From a checkpoint of a small mixture-of-experts model trained on Wikipedia: width 256.
Below are experts of layer 2 (counted from 0) of a mixture-of-experts language model. Rows are named gate (a neuron's input weights, with its number), up (a neuron's input weights, with its number) and show model dimensions 0-255. Each number is 128 + 24 x the weight over its row's rms, rounded and kept within 0 to 255. Numbers have three digits each.
Before each expert's rows: a language model's description of what the expert responds to; "gets" lists some tokens that make up at least twice as much of what it gets as of all text. This comes from a sample of Wikipedia text that the model never trained on. Tokens count by the router's weight.

# expert 4
What it handles: Date and year digits
gets: "9", "0", "1", " ", "2", "8"
gate2:097152148144151100125136145116098142162135121162116149142144101117139091079114131090077105159144125137182144104106163156117120126092113146133134132150136124114132111121184117166105063132118138141154131089126126115115148141148153128122092117143132101172121077135129099098152151119145145087113123133153151140135124117133086128124153082109139143128130148128112148146130130176104118147155138124179095157090107145119157105189116105136108129091104106137162138124120116139117084128085137097143098126093146125147095145137119152180144176102132101098182146116083178120125109120112126151148085139138067136150100128149125108130099127171101139106075134115131130155141133127133112137143183120163121168132123113176120143129104143128148147088154087123149091087119120139123122121117147
up2:143133096148117121143124132113126145201114085166134151092110144129159088142136157139109146140103109152137139110174142139164146117114094136088138144111135128103147116112103146129132118127115152136174156137091095106135107124130137158129093135118126117106183096144127117153120132159177163134138113181132157116115152110156135121100108154125151112080129142131107123160170113128098160115100127127124102170141143126110133124183096094122170120119133138132139133139158151127142181153119113083128118065153153151111140172115160132153105126132141112149171127133105171104140092122130142104151151144114129102097119112134097139120122151090131098129078117083160126121128130125068132127088129203092129159153156133121114135086094098144103139081145155115106115090123138116102160129122087

# expert 23
What it handles: Digits and first names
gets: " ", "8", "0", "2", "4", " ("
gate1:165141147118136139147090128125105130100153121150135148086175152141137103146170112152116112129117114120137115156133108149098149113126126105097114108143136144158128125126092118086128139127149143102154144154135129088085175139134098167110131121122133152108130087117115089095140079148130162061119141117173110148115130090160144152117168164145133069147150161168156087135141111153115132129098110110160158117129110106111086178119138124101126123113143151087111135089104121177093103105116099146121103114094123121115090109194153107160123116150125074130114103136124101133126136133093131117145157133139129149132148069129148123146123148123113107117107109172159146120135136162091094168162151100088110100142108123145162091149132095149150124121103129135177145137148098160146106149096130
up1:098135145152159139156189104129134126089106157122145136131163160155096090136113148146128106124139100176135121124138097127131091177130154136097130200127159167133117167127123103146151147094174136142100148140139147154106145115140085122125109127171099138191180108163135131152118094125141117130138137129100118126155138111103100146141135170142146106163120111151100154122113099161164123099109121125123120088118196146120170133082140118101192111182157108116140091088118146139168131121115134137136114155131176148114153121105145140116170127158160106128132087125139186110105110139127116134109164144168134090120096123142134120120158136120145117138158144113145137111180116136121108131144145114157109065121134134150128151135117110106147138127144126116124100134165116110149104089126140

# expert 39
What it handles: Sports tables and Spanish pieces
gets: " ", "0", "6", "5", "°W", " has"
gate2:171151056126115148119105098116154153154124154091154137074215138131128139111163131160165129137139121118083088172126117112114110120130106081119106117126112140146172137129142115126116150133129110125105162112099143121143139133166109147123135128097125159097150140100125144112146107108130095108137117103157172100094139137142144117136143120144162134084096134112095128146158151131095138131134127148108116103099150098151129135114113073114105128116141134184118101133131137121121133131086150108120158102136108123103168146151112096147134107080096118102110129137140138137087120089176130178150161182147106118148086144160170120142132077131153125178130130113096119119124110133136101125114093118157109135128140137105153123115110106148117106154114107154138067170101086088128165148143105
up2:111152127184101137104114124149133097115134104113143091115092185132108142136086161139152084107131097123071152113081117132104147160169099115119156123110155160111161098147140118114099132128119137117105129127091148150163119119144129124100082178111139142131150125147135125110115136130127124153119141089193151110141104107108127177149171121137178147151115142150097089138128103108134091108121149148093106128129117153145089186115152166125139106160099132159115122135129155150110126118091032090131148104132100143141147126123146126132133087119110141102146105083149107093162111107131114145133116155137147094163112158137132098136139122163133108114096108168151128091116146143131105094131115120127124133128120128126159086149159100157098126123136088113150136144166162125132095116156096

# expert 40
What it handles: Prepositions and negation
gets: " for", " to", " not", " the", " him", " them"
gate1:179175126134139151134129157155112152138174145117118114165158157122125107105102154150146148158129157140132148143153111112147102097077122104132096118101081086115097127150134158130110136132150072114114136129148148104147109099110122130112143145148099167138094119132157140143115102130121140141135135149120114118125159138121186110112137111098141139120122079101153121133193092138146130163150097169114202119105154158129097158129135119115090136107124132134142121122086123148126175128107122118126097135090151136102161165106166108104119133080148115095132106149120129132096150116154139111109101140074169146164103178157141112120142111131135128144097130123183103152128177155132116154136150130154122177151142104136128109101147099134096176064104109137126138097125129162108148123148151
up1:108119123132106149065123143114129150131104107189098141094135125174088174162106119160098113098132135111170149149097137139129096147176125129131137101170166174154182163112118111098135119137120134156137128142138131160129123147101137143155132096143147143121123141141149118105092159106127112131099169154119135133117156140122093132132145141119123136162122155114098167167082138108101155112102115124133131123167121113123143099142157139146143116128151110097135141122127133146121081115163116153147136126123120127171107135110147136143158122121112133149143145056151151113132069115124134190118135142136121123060111076044111106115132176129109145127139137136138128116162072141146127110128130122100116062095141161118157149131115119145139117156111169158144121144118167130149146154135160

# expert 1
What it handles: Later year digits
gets: "0", "9", "8", "1", "5", "7"
gate2:109133153081114187083127126155145161157115117110112154149124125136108123120112138113171102114156098126158080129164117153207135143128130129125128082109133123090153112134103163146142071088120146113163152165163106086155119088093155112130132162171107156115122071125113138089114086096176129130125140131121144108115143164109110161142152129123120121104119166092124113106149116127115150112146067155155104145166143143132105139117128165132119124118173090097095110160157137129103153124105100095134125130137140143144145152073130092081152131110138137135109133150120134126142149121123108081094107137127134105122135109101111132143115108103180141160122132103094115108120114192118155145132095116166120110129141128168122113135127112129145164121174097161149097113107130129143139121135135
up2:091123172115123110131143173095113116121140130132103108150135122130138079169111151151108146135124151149064134133102097122088136179140111117124134111102135146155137123147152143161116173140114176150154106092135124147102173100124114162068114132146142140099107127123126150123157118140111120180119131098115103143177142137106144136126109139139095134154113133120111123133148119122110165098107138160143109043094112144195186108168086110151150108126192126144107175127123117136122097132153154137144124105164124104132149112121130114100126088074129135120068153081145144124163152125144153146106122080090108128116145127151136118144107148166117106131148094130135129122143155149134100122077104139171145147137122132107169123131118164140136143092128151143126147142100129143144147123117112

# expert 25
What it handles: Mixed digits and r
gets: "0", "9", "r", " World", " such", "7"
gate2:089144125130139133124129124138137155117159156125109115156144184108182128130144135080157115130147120115160163125153169154169154150109111146130097143107108109062093105147146146140178117158122120158143143128156137167154121133115105104142118126094135153127120153119146163137149122163155123126132155177109124133128170126116118141131146139137159123093102092152121131150105129092092173132112109138146152131152193073105135151123123074090083126170130130131136158109149088133164125144104139136110140147110135128129150118104151155172116152155076114098070147073101108086094111129123115125148100125163128144110123108143144124124113134100099104126105133123113155142144182149152171134155167170085138128113159145095105130115106127143170138120081108140142115114119106122144156117109098
up2:118098110091126117122101132108145156124082108110138146106135165111112092166100138106093137153100157125101136152129138125184128095127159152105120123116130154125139128157141122160067154128151125114168132157168107080157159176078133158138096146133109131094165153102178134084116132156116123180157126163104115124158170167142128146137164146165135116080139171118115107128117112148130142148127132111104093137128105133122101081147089155157144088127082116155162162164145147120113131108145133093137147132151128130122150098131173122141150126114144131133123124117143115112146132132194134123189117169132102084145149129123141101109161104108151103143122127118146109107155116126115152132124116133169109124158093111114081108124115093125120140105099097144080132141105147153144154136152173

# expert 45
What it handles: Common prepositions
gets: " of", " in", " to", " on", " from", " at"
gate0:137163139085144169163153126149116093118163148136144067121146109178116136085110103079130108092132140091097104081142131142110140145100165089145130162135137155134110174085146162129131131132147106148111173086127132118117137137100138125141118153118131147110153138112146130120113119125128126129095132105124158143130160128100117147148120102116094170188157119131080134131093120141131086148117091127168143164124136098121114128126180189116157099120091170135126128126128113157118149155121159113121139111159167119093089158108192080137126123116135136120139118147069113131150107120168145126154152114113115169124119154116150129139151120158128140121083164127076147161167095102124107161119139104153140155106107133129142121123156125101116153160160144136125147146153121173105143147103128
up0:125092164139144102109113142156171133096079082159110163156121158163112080126145135172112164127135088083107135133173149124117130149154137123121126137141104127127097105121132152113144101104108138131124121110091122149178159090138127111129136111129120115149154090142119112129092156129127145132137133113104123136157067100145122148142115137128141140100120162131133125114136097140093141108133179126113165113172126127132109137126134081123141134132155150138123115145123144109138064159151142096109129081117137124155163129117101132076145113147148132121168140115149127074126112179089113198120136127153154138162119130106112182117099112075149131102125149172160135131134141144161163152092155154125165095134140169126107093145147112124170086113111133109116136085145082098126153158109139

# expert 21
What it handles: Adverbs and comparatives
gets: " more", "ly", " ", " also", " well", "y"
gate0:110156133167153161131099105180147152119167137076121132111147142170135110108112141110118119124140118131121113130105083116102166135160142172142094131126147123145116130115107128086150113130092084109141134137143126136145110154155115120149151100095126075128134152175158153133136149083131154110080132166105140121127102148157070073085123125144157142124129088125169118137091124107123129152095181167127097149170135173125136108129120104130180113117147157161136125121118110118116185108143116156141158124156131109136107112128118154129118131106126109133115137086131123145145128110160168137107104089164174158099115145099110105128080148112099162119141121116175155162100154136136134109145128150115108117157120130092114141152094179176128142154090079138104149128111127105144118161146121
up0:138127169139134113091121113146150149106145155074091116102151153128091122101072111125140100123145087105145141111101126114143164109173147144133148174146092133179141080112093128111129106092126105110105112145120126107131173122171071158095172127061121147072122119137127133135134145109134117137106133129117175129154106125119153093160132145108112167142072115115115143148121162100135146124136128109108142153108138125124134091067130140131150110147137155142129145096146082138094154123104124154118140134129137137115117127115153130127111136151110090151116128151122146166159201148109157117100120129180134086141097138099127105122156148094110131090121160114117145141117146135121133081144149153137112118096076122122151118135116131096163113128143111135115100186115130160072115134151141